Experts of a small language model: 96 ReGLU neurons an expert.
Below are experts of layer 3 (counted from 0) of a mixture-of-experts language model. Rows are named router (the router's row for the expert), gate (a neuron's input weights, with its number), up (a neuron's input weights, with its number), down (a neuron's output weights, with its number) and show model dimensions 0-255. Each number is 128 + 32 x the weight over its row's rms, rounded and kept within 0 to 255. Numbers have three digits each.
After each expert's rows: "gets" lists some tokens that make up at least twice as much of what it gets as of all text; "comes before" lists some tokens at least twice as common just after its tokens as in all text. This comes from a sample of Wikipedia text that the model never trained on. Tokens count by the router's weight.

# expert 97
router:089155116083103127124135130100094032110155187138134144108135101099152136186115108113129103181132101148200115130121118116166144132115152153147124111129119117125073090122073104088176112146143144131164127089152160047140069143197151140121108074144070172109135110184146103180069131127150112143120049116095127135165136053212138120099159175184164161119126105174126125131165095116074123111126110136094168145116147120130068168160200127172163168114103127103139129119171103136132134122196135134111127160114158096129105125148106163125131101103085147109060175118059139115187139108116161056132155110140126095138135164110148093173134145104173171206157073148129132185138134179107092118090137146111103175082109150098159179150157084113157144183133155131058155155079175137143142146156138
gate0:086137110126149157147119120116104089127151093144145164099135129161110128114083137104090144147211115077111114133133180090197097114092148167175129174140149125101138166136098110055137165132143102140137155108119100090107093153089169119123112117117172136141099131142160090098131112149120096144160044119124155168078134109105100191098092163171163137111138122182169083092146149113144070174138101115082131138107117099145175138147089113100130109108175150124081054186154134199095075128103135155131155203103096092084077164102127143116132120158071144109170142063102102125120147154130107144076144123151118176136123087147154086149112132140074110088133032061094115092178080142147158125125095131099087164176090144198151160075096129160107081191063163096141149093109093126145119150076162
up0:105088106127154093124095141095121099114111164101104154125099148119122191110091161101091110088133115188137093148064146141135106149099118146124170141080117111148126150127096122000110134146186096115124143077108091102083136134089079197127121131098146175141116152137156137090174142128134130117119099081162074166126153106077133096134113120083144118162117121197155140152101141138149104123134025151086121091103066092131143131058126141066144104188139127142158137093130103149132136172108132161133102135071112135131167157130032052201121179140114057089175152117130123122133121109096104095050165138111114161121113197148130145123158110108164151156093134144165106090127163166147156072113106152141119148126170166169192081156151114121120061189128139134148118143078132123102159182090132
down0:139118159188110082058131132196110117153170121149153124122163157167101129218163088084162082143154108088115095113142145172159125121121150166133153138177158141174150122089095136134104124142142114196157178108166107151063116067187104160154140143119122118087168065163086098116053094158150108160136150132128142039157115130198211110170124094153142168171139114117136147166112099145105158143201167126112144126157145085132162160117100140071165067079130164174085139076149130134175108165145132123102119146082121124097138100148193123167153145121102166187116146140105097097113196200139161049156141128139139154120155102127128128077121127154095145149124087128156118115073143145131167168138190148116105099149115123127112131105129119068122095146113172120166145091157138187158118172142103
gets: " in", " on", " from", " until", " during", " since"
comes before: " the", " a", " his", " its", " their", " 18"

# expert 14
router:130134108154049130122052095140072145128173100180182079195137118139120088181122132088148134103116098192092108118190172117102138121150134125154193128114163119162123151113158113132148158159179058070122139110106116099109129122072079126154108146132149134160098098158063130133154170136150078130118119188141182121110112099125140159161103145149137143148185084131163080118115197128105106154081172092190055131084141107131071138084196173098145160169107097186137137141109123169113130172136150072100105151150156045130114083163134140152104068138117144127135126147098169123118067112100162154128151095129102158111142102139102130083138121077159104114114126135114149154183067150082106083155177093174163132090142120114143154098123110133141145106101136061168116167094088148175200157106162
gate14:085093099048144116122107072090186120117170140121127093152190087021136178120089108195103072206197143132152127152148133109172136128163159188088121088112188092126174180131124145127112093099072101086190143128073127116083146131124142149112190126109137137088107184129099102140164129096101118137179080142120111183107162145137093122145078130130157159107095113076090107148143115112129116145091111093105128119128041170143125106112130087147130102167147178142110090100143105128166106087097144166119100132135156050088080101081196091112093093174113114119110066098169169119132101162113169130121133181100095135126122119166077155121117143100149152134138104093167091135112171169120113113086171135108157125116110114113122075156183085154139111139112129098113134122143215129136126177141103
up14:115113153139097134104096065073208103134157136167144163097135132066161133135125140102066075101141133115089141169144143120143089135173117102110152173144156136167151100111103065135120104127147125119082147121108140118120166145103160152142169164130125165169108099177113101168098176091087128144134103113171124161109122158120106138167099105101080133156128101153104171108121073154064155138111093073177189180162138134088129134122170101155194125180106129124151181109160121126086179040152161102054115143096093132151129094148098212132068105161105136152166138117109191112113163134129122125071136141103140118135126104162105161092126069150122075095121155046123099130141140153149129085089118109137083132041115140112112110112140162134180167124150200122193083036155111116146105074148095
down14:133104123101091099121073078144135179130071144190170098092127077115109160119141114078107117128163157104139164123123117142080116068161157167137135065154085165135119162109099100142144142145161181134109122176095118135141115088103183137103142185086148195144090145102147126143108082101065117131093104159177116144135151157171102121051100126093104145104115133097168154117142173194058120051102145089197154141125104146095133091081116156116105073210086144104135133096168082126124141159215121123128133102169117151126113083120141084113124102104112136164150129135186184157160118117158120108224123169088125142117149133149105134129213087191185119132142155140123146147099127177157154111132192171163141125118167173118157066093108129130132134108119094100117131119106197099181125091141109
gets: "i", "a", "u", "ai", "o", "ara"
comes before: ",", " (", "'s", " and", " K", " ="

# expert 107
router:206129101127100143103078100115098133153176095153161115067136045135143128076148123116122156110110091119197113142169155118110106137141123171195190119091137121183065097133123104083143075176125124101120141132143123093122120161189142111139121137148157152180102058162086143105127136124130107125119198090141108169080140148120151138115094149105106131100112136170162144145120138067160163176142143104145124113138105168145129123121129146124103184163117115140081136156146077084107121187087139116089166101100127084173175108132158110080118113129197233106117180104079152197138085127112117197159079112125158121135124092158166115120177117159195091099164055128117147129161095193119138099145146083132122180124057145112077151129103195160122121147097145122132139138213128116088146094144118
gate0:095137126181109120148106092168127098125159157143098137122071040148116092132163126149120167162162063057129104152138121107134177164167162109101156133106195091086149141093163162170129162154138173100147181130172094081103104098118101096141149135160164098158085104160117151160098104130143148123119114127108086129141131163174081127103143196130155128103099165158102137149056118081103188094092123083111179109130139108065065086152133149145105092116121108083130076088142142119161137139107152123095163100165111111125145164087060135160116078167105099109092118156123087115115138107089160190139101157113077079159111094107098149138139138108108083143174131100132193185075066117117122081136135090133181147142179086132073141112183131150171085122106086118159065182071126174087170113089103
up0:162122070118109126136110079107131130160149166107057164158103073121177173099102088073194140110109120143085106162140104136070145149082114113153188107093110146146116112143080148096154155159160110097058107101155161128118098125087177153149215145124195124113101104102129110149121131193144100099164138140111094176098084211103105156089196174108120092127157109135084136110103130130145127132100148138140157133103132157117143153121132162118102111147132160150067167087094137124119070146097167173133164065141107128102102233064085096128089156114067120103129140111115175077121109101097178128127112170116100113160115111123142126143168160179082101115137112106147170120156139176096130174155188175149139129136127116126116169081208135172166116070080125175143138105088094155118100098165184
down0:128106079112123079140118077223139113126162119143084117112092113177104130152130129147106091102160100066153139155156129127099091152120159110107128142050127093161110191082133111106176131135098126092133077116113162084073097080107088121165117143158217184135137125117144095100130131110171138168161158120109086116111156150114116146126164155016140149133118099133103133128096142135119099146059072119143144116099112146114140079109118186049134120126101094144175107057159095079112130120185143120131111147116122164144122113186146101142095085121155163128133152111137149125174133132052097122082122144120141048200068116134071132142120148109152122122112088143140136144177110145141168130154119097133152180097163095117099132146187195238118156146073115133110128104166157178067153142110156
gets: " States", " York", " London", " England", " Canada", " France"
comes before: ",", ".", " |", " and", " City", "'s"

# expert 22
router:099136092107141075115106149108109094150184091110143098141132096122126143151180135181091153094091118144151125182169128086138112120136131074185148147104149153209122087142166133122140133192147103133103181140192139178149082152184104086133160140162138198063079093162109157145137099088138106109166144117131105176080112118168123151099081163126153120156193125114151102129082160048144116194176179101172104143184074132101139151124128146128130177161107136109108159139122132157090072223096097109135146112115119116174147081147138141153106128073160157127100139135063129120129115112136148107130102114131184109088162164161160105155142128157186114065107164158208120142077083190098162112131099109084133106105119147178131167122144178108138147100123147094160108194114066134096146191136117
gate0:167113146133114099092144071196141151116130112149111148128140113156169135095099149101158129117163080141134134149133203133090125151200121139102135176129119086097117119087153050101117191138109161096154133096103153119122090104132206128087130126079111097120128087099093152103136102140126096167131169175182103097097154146160103200144169133134102100146141065112129153149121161132158126134114153157123124093084098171148085179117149173087146097191129088112140194133120167119132124102098131170138100180079152137133125108156112134150128116094109134101103097137166101171133063167091125137155093144084140168146132132089086118208134119138135157129113102171104100175117101190069088120133145048138178162174150065086029123106132103157118129102101093093151195156128152130199206081170103
up0:123130164169145097092119132148102140077099214105099172133128099104130117127133156081126112109114155181073106217142154174130148190119129091166112132131134102107133162074137114129190161149122122129135119147144186113090083125108165110089152135160155132132146105118059165147098058117177135126131083079114150121107080155122075146075143179102105160097142146176118112163059167153084175147080105141127171098149131096121137103094085136131132146132142113090152140098149086086104052116049185159046138081141137112084169126144086142131066111145101107157099126123100142172146105159123169079115136091125094106146111108062167099133164120181171159093137062145110180133127152074149156135180110081151182154136171118171098121106113161099125119110165160150195154078112152160105177108093139
down0:182096152166144114117091111201140178099109103116138168150133116162176080139173153107196103095118128137158157149106184159110151103127124124108134131136099088145080146141168131101145119114129136087080112120086182103097130158143107136175150122111144084128164126120122159135121104166117074116174125107100097090057173141103165084095126176102147171103146091108114108073145184060091116127028226111098153122098138148079066143134124135084164104099135097139114094122131135148163047081154171081126105157100124098143106090125134100128142100122140132081120124147070095108135105163096140109142092083112075113125156133086198130178139163134133187138129135167100143113121121137186160131161165128132147153086091047170083106120109078158157088125100170158176133122185113200153205146150108
gets: "ton", "ley", "ford", "ville", "son", "field"
comes before: ",", " |", " (", "'s", " County", " and"

# expert 112
router:119131112108079151173097160127134146168122099127138148129104188153143151181183144116130196087147119125183146147129100213124133079106112165132154190106196076131113121131137135156123078147097084158093134160078067165121120117098123151094088087141145163123158175112132163151085145182147110137111104118110064140115135123093113115128153134109061050154120113139136089107154163096180131075161125171148115128123084114141122150074145104110154090091139109169119105081133159116092062150144074136145107101111049077115162156151087103122140184149146125157082100152134139168124158147190119141107148184147084150179085123122155158193084100204077115140126081108089090144165124050127135144131102084152141183146105155085093101163149133099213146141079138146119108070090099136105137082121113
gate0:166224150133156140046138150094096175163110123114156088158199114228133191145130122114107185124144095094083115110176083168174077112174132089113110149125109112098157123095144134118140137123152070105184179173135144111086105134119086119123072120099132143125105170077119163162160148144158153167112191131125106143167215071111096127086121157138125110139097095121121104130171129139153111043147165114159130115135125096197150164116143168079161116144119132103129113119171147117126125164173096184114163132117169087178132093134124122113117106152105156134079114131124153110143165109137107136149210189165110085141098162178134107178074108130119197070160171150095108123152194125140066091155172109090129133110101073128111125141143125120098125128120107156142111069127166168080132146172145
up0:105085068145157137115124106099130154126118156161133157190158143083183179106083142080156103151146087106143139144139118150063137130071149122145122144125148079132170162120155087111145172091181115148079136147142100081027182097121089134124180156091090145059030119142063155151102128121124136164126116147081203135133135119092093167133150117139054110112114126138147158158090108146128144147133167115065099092086102149120122121060148142095115095171137101121133166165131147116128096132102110111082186120113088141143151143159091084076123137141123114115175147181171070104072166157071148124160181089156104070105129115094102132160109172121133112161123141159154083088107162172130088143117091184118149091151111156115135149087161052171118134145133119143120184119171145178056165100138152
down0:119097204168061070100169129112190057142151093131132150121069122151129129171093177170122134114119156137131117091179142154104077128093092107122144065133144131145124134157140153177151097114074132125147103115135155160158188205112132111081178119095160083102121131167124100170126128110140068130169109132132138122102163126117129154104172144113091082167107143123127179158137180138164255123127098155163123114158176138094143205162149090103167071092122143121146141134139128141126121145129201123078123106122137134172144095129126082151056091131123177139101112120115101134124114169144122109119095156123150136210112157165111152119126092158138147116152203070075108130163112129125190112134143119117084157139109142102174107153097088096058191137096134111134157171114058145140092192123109
gets: " (", " No", "S", "N", "0", "1"
comes before: ".", "1", "0", "2", "3", " ("

# expert 25
router:115095087157084156139100131108154147145152055126137101105166110172151156106138114131086111072139081159112124110077119098144091110131114147090135139204102063171116084106164111123093128137156139140115072080178118146170140105115151179134168140181137133137121126130102167151155184147124094186103130138076119124083158143116094107094100125162105114154175129153124077103106175103162101145140153110142120154120074146121100080111149143164189166149126067110118052153111106152229114134173116141173162170160159096173090153124057099100104087132149153042162106100117169165180123139095116200108067161158116100154139147144098174149094121117111100097105126095108134136089104134176141176117158101144101125199167157049151079076070133140138125098130136145123124104134110163107076072086075
gate1:117146134158153114155110157132071115118120141128160135052152083091116120128161131112138160132118175073111068127143162174050101146119140098132189137133163135179161092121140127168153093152167097063098131190142099124166130113088144085104094078110048090152136051126119127160123160179143090101115108055130148121133132195136141090066081111138177162071104129139225142056087107118140097131116083111146132159143179167101097122151169114088155154122146158135166162039134069106104074141120118138141110159169131165158162153148106170104088097172073150151154134134156127108143082179091151125133139134166147127122093121103113127138062138117108119121167106153113108142148112149142053134159128179114161131139163123125111113123118187127152091184108125126077138142184063123170089105060143
up1:126106142156172213148107144119099159093092079114114172121173127138106142194145171136097106166148072116074130146156189136170071095104170125160133121101139116130152156107100104161160160059149117084115151152091103156165116088175129066086144150095160148132213119146133085152125168111109142119112141103162120143158155113114067152125128179088107052122126110102126120133177101064149091146140198092113128118136128185069149100185116139106102116141118100142129098121100138190168129158117153095095079155104107175151099130148080133115167068056086121147200126092166154038111070113139093143119106120180071101128194100139202114114130124143166139049083137135184113143155101108121113116131103152118095160123157122140166170140103130151146101086115143185095159122139112116143134106121084
down1:164131092135118104120089106142093131042133149090108135097209139146184080080162122137125137168109157164153146139172141118153094157185168149172116075130133152109103162143122164167082137089141093134063135075099128066075181117195071134134177113115120170114195136134106134121119099141120125133125096067146184079086114138124140148158103126108117064186123126115149166118126116160135156071127082109142087138142121107127084080099074163133101122104169153094115093160105139109114098148094112088052170231136104095109087142122152139151121132093118176144139127102125101155160114097074175082153152125080135126119116097140135165132103073162132128142088122061129211133148102150076105136125095121152093122119107099085092139128170120088059188107197141082147186145101151124130075147108114
gets: "1", "2", "3", "4", "6", "8"
comes before: "°", " |", "′", "}", "8", "4"